Below are experts of layer 10 (counted from 0) of a mixture-of-experts language model. Rows are named router (the router's row for the expert), gate (a neuron's input weights, with its number), up (a neuron's input weights, with its number), down (a neuron's output weights, with its number) and show model dimensions 0-191. Each number is 500 + 40 x the weight over its row's rms, rounded and kept within 0 to 999. Numbers have three digits each.
After each expert's rows: "raises" lists some tokens whose logits its average output raises strongly, later layers aside; "comes after" lists some tokens at least twice as common just before its tokens as in all text. This comes from a sample of Wikipedia text that the model never trained on. Tokens count by the router's weight.

# expert 51
router:540543492508521526483489463551473512514559551491549458445505492480483478406509477541476549479483531493482481478584465527562450493493580544466434461497503537494472510499469491564529461527517559516463587506567523480540476493526439492463477507412588450459614427466500560508563527467449484560493531412508551501506530478499436488507547474591488502564511468571561506402446538487531521547473511481524468526493569510524514475519472542553489499559543462444559486499472553493478480487548405490498446566396519547545519539514522499476475410604440486589566478534464502472468442493440529485
gate1:573423610510542577420540475468471533483578444459538562522562508466534424549492505531530518487398489539514505414558528479556527463499508454532490457506521478497543537476516471522491428500514500521544511572458474533519548497478557566435439464495563503437511495531518486572501513481495469506554495468500587469448504475536501529568510471473527472516585505530481524501483623467569505492479537496487506531569453504467498490493508509467554492500485429479510493496462442508535571475560450494500536478538492498429480598484502482462515498446448527516537478529442544458475438497495515507
up1:462497467471468481540458502503515497517482496462467474461496479536537518563525503486466531508499439458509512577537497462418539511510511475529557489464461508583527480405429502504492512544544464565495511513561513515492446473517527508586472474518535530478551509549505525493533491454422450540470503503499511559446449514549536505473534467493504460447477436558462494491516509517578456552568486564490492551512457511511487454501482543492548499520508435469532468529462554458497456542521503505495462505408539551473592473554404476544465544492514496496488489457591502474461546553435507484
down1:436514569522524578498493517461502416503425434510507504471480548483502531525420517564489470535490512527530506607534488512432530537527544461393481510479543491469473449505459578600527468456494568490456456528493471458529448505543548516498487502514489491526495433458488532470567508541542602449489456470525496504449541506451492545469470494482492512496506416511503468501523467518411475473442416535521522482497543472512572500477520549545451510545555481485443479545485460445493485487435490559575414526457527489472436478565537527455540535418506511502503535550479561479496464513522529480
raises: " |", "\n", ".", ",", "-"
comes after: " |", ":", " 1", " /", " 2", " 3"

# expert 32
router:483496485606428533541478526527469449422442532498436443546460600551491495498506512489501504431520472533500466447455486493459377510562534498492497525546542537454497489468531559560477543533518539444482479472459452487502567489518505481445406469464502542513477412437499549466415543516449412506519447489485542493579468522468507452532509461454483497477458542462484560494568513496459417499554483491483468454544489456489489507537498422544494538518502544488510533553451485456442447483487574586511545494464444512451528466497501520498557537497467505534458537482558516532567519574495535492
gate1:428606445443534492542507481494554460508547484492527502502530436491565480548485549450421457449444529418507488510537501498443559521567475516513532503482486544468533521566431418533522518517417537487534560496424440497544484557517495475483455473496495460488498507475459549518471502485425506570497494523568494479539511448508467523585503495497506463492461526520428438468456530506473535518488513495490469492523513414456502507485530467399489496465530528535498446446504524559490527463499489462459539450450559473472509556520454468471552483497536454452504440547462512470517493499555442553
up1:482573534479485473499550560448501509454476485530508544557522471486498501564515518483449511477536443499431457391455489500503543555540489486478507524527465489550511520519533491540556490496490512427474554541476522501445507479582433471513484559565443434446507465416552478473464509339505482483525520444514436457497521521496475520503417593485494472477413505473534480474478505412516481448502515477481463424524422483526514526563476537516455520542499455488429521482500524524546448443457522487480494436509462500484551512463492515481496449473504497482460510560495546570561587496524515547
down1:468511494521442507481515498532481552443454476497512494486498478527503491468544461585428469457423503488544488538469518554515519557496477525570460549462506397471493699528431501477484586508514481555473467470462530499437570521520545417497456486480531477498508521500480522509561540492535480451468497526488521443452498458510423435468427489438510463508471491501501514513443489480511504529475547571537546497520560528520476507538440524517527533425547444546409452512457442498535488441489559493420454470531467478517478461515499481461476489479486477525503482514526570458498518442532526500
raises: " 1994", " 2019", " 2006", " 1969", " 2024", " 1993"
comes after: "\n", " in", " on", " In", "In", "On"

# expert 56
router:503533467429540500511576558530565546481376501518524539513489522573507464480528508492547491448504521463453557491538551516569478504519478433435544542475506555548555513510513509446440533472490492473491441477504590429505449425401465521499535511535503543461437672490463522525481473473515522439489448470437460489538491493483460545446502505512544518496479492491554529561544475466544496516543462476583454512529467517464581506440482597426460415445493448446531470492512490511493515499542512431515459450481426518486508491508459483514529449443504505527489474438577472468462553548541475491
gate0:603388440525427541499525595501564523477468503575527513500470542465462487464494471373532498436558454493480539459503543515532530532508570596484560506450529527488576552569533465556524565519385461473479536435503494511492512508476529510458505559504379399460531506514537497478560587516500476551506486444538505487470495501545480536509496509490459500485389575507522512515538487535525470477512532429519523479559593480472502535504489490489458503473502521461482475543537486504503532489542499552489493507455474479501457516508446484508468494602518448518531536535553409527524578485523565526
up0:462627492544470529542480474482407515452486497506540501470476481512568513455436534561472426572512545534523434471505409505468499548538536455534559483604520573450456579535443483435462526514523486503462498504513529518509519492478497549507531415549556539524416440483569487480543535534523502515508550483547501497537426517480553470460502420514485495535544443440542497489520439491456482492514531593554575481505542516567488449511498485476400488526502540498535505539548502527496533522507511494516474457552499519478525499558465547509454453448478485534482424557403508489496531426463540525
down0:451546585485512518466544516500535520447544461454537513520520477456432466477475478513496493553499437525461450536523497449592539527521512452503517495541447532537471654529474521524500517509536470547525484501477434458513487506476510435501433417559500455547531427545512457475517530512557503569454492456552508511487527532448469483444521514453460521492453489504471483466507490551479469543377549506503482568577464437525468503497524566449466531507502538484502519493460485583449525424416485544552513522454541514526428521522516507474514580505541482514478538455473472470499465514533484475
raises: " ", "\n", " 2", " 1", " 25"
comes after: " ", " 0", ")", " —", " 1", " 2"

# expert 21
router:503497504508500545384472486554483530501506465532511557517553482580442543495529551461474527465553519445472549524441475492493490574488517469538516442519432520524626533482460486488544501497502416540482487514490497433436481413429524529426411430505519531545530621506561471515562488495549446450484529443587478463453493437558477504440491452513547497485499481479487469551467561503531551404479570476511452462480466469556562574431458531525531531501506510524464416428549516577550504514500507493500514472458500530417521520502582518510526556482517463478476466511529446499463447556556509480
gate0:477492521433439481473587447502408442479468520526465481442511568448462498483500451427502525532524459489454500525502539534524547580538445515479502500541526541579409490568451550456520558487555507466508461559482511517507478483492457462502529519553540465468531584423473493465542529420502498507447465537507495475510446463523536532550504515481491467509490493478491561425520508556463511481510523507565392505484410450507567421540544504531449484483535487487537561502562506498570437529469494488544500458540550560531452479484493517489454485482487495514547501522438459506454519434479589497
up0:517513515515520453492492499494510462544492514547513469562458511527527471500467443481541493418432465487410522491521486481465478506496532465560464474473527526483534475540554430573498541578561477472573528456459468548441458462547495508578539464485481509477499511446507526475477485468455531497522559485461489507523492435495498593512525516482521476524473477459500566559468515529483479422480462398492496457464471457452470453480466433434512496498518518525486531469432572446498500540484530557585420515449500459526579482532495553494490487475530542536509450531458560526553494508476616488
down0:448472484404525452552509462442482546484507469520546474410547538467443461480556471409492514502496500480481507475558447537548556472461462552601497489469451551520518413543507438553455490418482456450447482550541510507568520461503566412534492540508527406553537456479479452457515462466490488552508519450524551487519481495541473521505459548501509496512524498559470472542534506496501449525526591525486575543606474462441534495494483477552480449486572524517464546459441566449510463525492547476534437530489507483492478530423520499483508491473491475525535466506466513503451463497501536509
raises: " in", " as", " to"
comes after: " was", " to", " is", " were", " he", " be"

# expert 10
router:543464452485457493470408463430420433516491519514499493504507498483528466468493480467516392486564430539525507405515476430504476510481494443503456455484510499445480533541507485568590427482466507531447517476454449452535494459513421456500578450467530517459449461501546503562533515553508491532466553565499511511470555514470548460542438517524468523502511425482499528485498489471489521478466495527499469480512504530480484479468529560494516485473483442479458488584445513462476442482478472510485464478509488474506492580467543529476623435453497490433529467529517510452458488478479493560
gate0:436498467576438514516482461523504571532490491406543515468492488508530490556475471463573519479440482463374539468555483499458459467455452571459465485488481511506424549468474478445472499470422504464507457514571494458542545442476429515489546464449577448507480542512526541411524503532501476477518484534492499449445469510468466505493496470439484566500489430551503537485465499498497511463534515505411557506493524567468406453517534448433462528439523526490509441479559580534507473518503488462405485523442544490572496516583548493501434441535461526460462493514464575507482461486476439533
up0:517551507516511492455465511545537476555481529486498500421457492514455435617479501565456517532477528525447494551536456479439447463520582529530495482543531492483491567563440527429493509433506422508470493412476501503483539548540532516513490588436497513511507470560506542476484531453437523510442514580463493443520493436422515527530491528433574520485487564559485545469463496505488451563509580530501459556476521456475523450535488455500511379560478522570398497524547479453459545483504436495529540442467472484518435520477456534440540517450564573502538557537533451518477487499527424474
down0:495570463450535502520621538487536524529500477484507506486495505508453530451543529552536552457443486456488479501489459547554512511578498543470571569470552560536438420494596482531480500557480545477569520490608428461426438533556521523525499457499486521465508456484505467481499471506443501582460541465472489527519459493538496538503473520526495484483517493521487538460523483470417455445543485464514538521487477521518456519560490445453475528554423583439503476527570494497521531552518478437468530561456537540500529487557489478437490445555465482472477598493551542438488473476556475426
raises: " and", " in", "-"
comes after: " |", "|", ";", ":", " 1", " 3"

# expert 36
router:527606499472591447529533531500367500508516472523461457483432531549493529552481511525466532556496522448465520473463480485426468514490450493479503460452497534459495472518405451541503473478464473488471440475496476462507430408441478461522451524503453511445551591493488464501517504508498520465489467521543498483440508544512493462554502425508474476536507561564468490548507428535484510483590498480521408529572512544506500460493469500448538511503472504532604552523512448495512533447529539496486419548521485463499523517540490451496463467468510496562484495409501480469457523543553554572
gate0:508477436523497504597554463486498457509513452536474595563517467499473548547524537512409476507535491513527549530509505530423445467545499477407447418472524443517543498483463448577502487470488405492487462462456528448468477550501552493500526535574420496454554475502603479528512451474544504533552465539585526471450526541480502484549514429510523519499482442518470485519463491531524474477503552538465544522529532503568472535508544511439538511503440473541522513525526458480527591464550469445505554570476524456439539535486489495496503426577459551511567527512471538525509495449473501496
up0:474496490489489571575434546482433498513493540457502442474565461532439461515500433513577456503508535549479549468467508482508464477513482450509483576550538496536522471459529514523482508473518502457608505518546521508489570536540424553414449482517465449536414523511409510509525515531479489494462500552534463558477438459487519558509488497563521474485425527518546510528498560495498523524532536432535537554492494516534458521480629427502568446498496501522495528443558488534515515516507435535444486497528500528513562471553478476512497487601485527518531487507523475469476499488537489531
down0:553469472454469493474454500506449530516463465459455531543495594510463451450449481461482422494486538502412490530531587501470519545508383456502481470485579532451486566491552487461418562509511469496536532474473455446460466457534501494470447577489466489545548471577534500557474536472501549516419548528543460456492547486497458449548522524491594506507519504557489459491484424496493511474480516525464467473527440499490412461492536458505451506518463564511514530527428508463551429439534503436508501493530396442427579494494454488477604509489520513550492493506562531473482506564463488512
raises: " 1", " ", " 0", " 2"
comes after: "\n", " 0", " ", ")", " 1", " —"

# expert 45
router:549579513491445540441491515568525535473494497433521479482521530514459510502498473542508518560481538523487521469556456509577440510478520504527490518462506521494474542551492483504549493509468523540471531493513476523508530503533457467523472450507524488534502445419493547447473521470433500538501518445556465409476503475510453460524533477493497499590533456525548502513511505571489521566473512496544466525511548417486512436508481521517510456503489477503523415473466500527503474437501396466459420613425539444542500466536406477431411449570504506536494436517451474502447513510537526502
gate1:452492496508492468540514463550516483515565412549559487442469480508520475518473458446520528489483503527514439485460485521479414553496485479488501542484518492385425470557471468539454487484486490534383492536513528535577519532524454486512471518515475539574498548501519438462504544545439516455477528529546514561495508483531503507528430495578457535493415508481496483512497475499494480537456479513508531487470429477525464517556479450527519423451522494524603546541497514517578440462540462462424490462567518503506510475500495469501555516476522523534542525477561481556477497499460496550
up1:463539448508503538505553514519502524505489488518517520419505589516538511479582551555505522546509445557433487490502448429483499563549440470612497512489465540473431503461544499448428503541545467481596519459506490452501558413572547485504544542498482556489515538528543549589460422430536471518512531555456498546548534486474462490522480460523462512448571509501533509499486471518515458500566555539464566467582483513474527529509494500415438492496523525514540571555478455537487465494509465466505492505564502524485570469543626472488380453561511522459449486518568462574464478523521493558
down1:531490496535434465509495489502464504511459515438476436555490446469511529509415461461493500519491428448506520485489516502575493477440458479557547505523491497567459463499471461512563505512488473541545444496503484487474495551467531532478528409471545464476528549581507434462495406482477451549488506544464462556545570470459493532519398535557433396428533589505488515468539503515544545535451474507483552559486572510563466556478517535481444482441466494499470497488523469550477531492464560483548505475467480576551501547450457536539491527461464554505459505527490470502511509519491521462
raises: " |", "\n", "+", "36", "^{"
comes after: " |", ";", "|", " /", " 1", ":"

# expert 33
router:479584525518609537490518507520482523509591445501483470481517482502428530546471534519454545563473499501477541501434450434509514540488443517504555499531442447522503499521500533496536479489529462495539476429538495452506504503481470457474512536520455510516487457486536457549518553478530436516513629496541462490521586516528553548492550437413541512477588423389478478506568471538457487486452551518575464509463488544541501526496462486532578499469446513518505413450428479490512515433488487507513500512527565469535486468517540511553525488507530521513532537494538467531459461546553476524
gate0:565482500566452458578506538512565517438500570570475526516453498484551525485467463543509505499425468504415480548497512487458518423500535492495520533464485457532509539428473379521515472458556543440496495544504478488532494492538464467544504532453449447490483421401521538457520573547468561440464555500522529564466480477487507504480424505476523465543554504468520493488567495467470443468521419514510520450474524510535471500449533533493438467490505531491513474609523554498504482414489463531459452463519426516535531487509592466461568496477515508532530539451487520537528446489525422479
up0:543532464524466399518461508489546525492430499498499524440518570544451575509512470490474448492505520535438523489405589423550519525493531474520496573493509456485438558507513459537586491486501510490575453536568462478468523495518395569455481482467491542544504503450458531514426463469540490478384452456505533540463516556560502567522476613492462405530586490433515412490555486583524423454511527553532480498500474524471538489553492498476507496500557522494520411511499578487513512487485424505516496513497478495513556566506444552523549420537498518510446499527494467484504460525471500459
down0:484493476486447533486523509501500496494439522470467506534470532534477507487489499472510534479424580471517520528473486509554477473516447500438557582527434486508476643502531483474559481472584537533506494518495510463527423512522509504521460537433515553484491552463489397516473518545522553519526445520537566477482459482550537541554484508540493492431477456498485512498501545550512474531520574567537469470505447484510446433575431506451544543467529476480538472515500547543514474477432497504483517470512434508474617525521551482480522473485532466520555515478533511527493459447445458455
raises: " ", "\n", "-", " in", " from", " a"
comes after: " |", ";", ":", " =", " is", " be"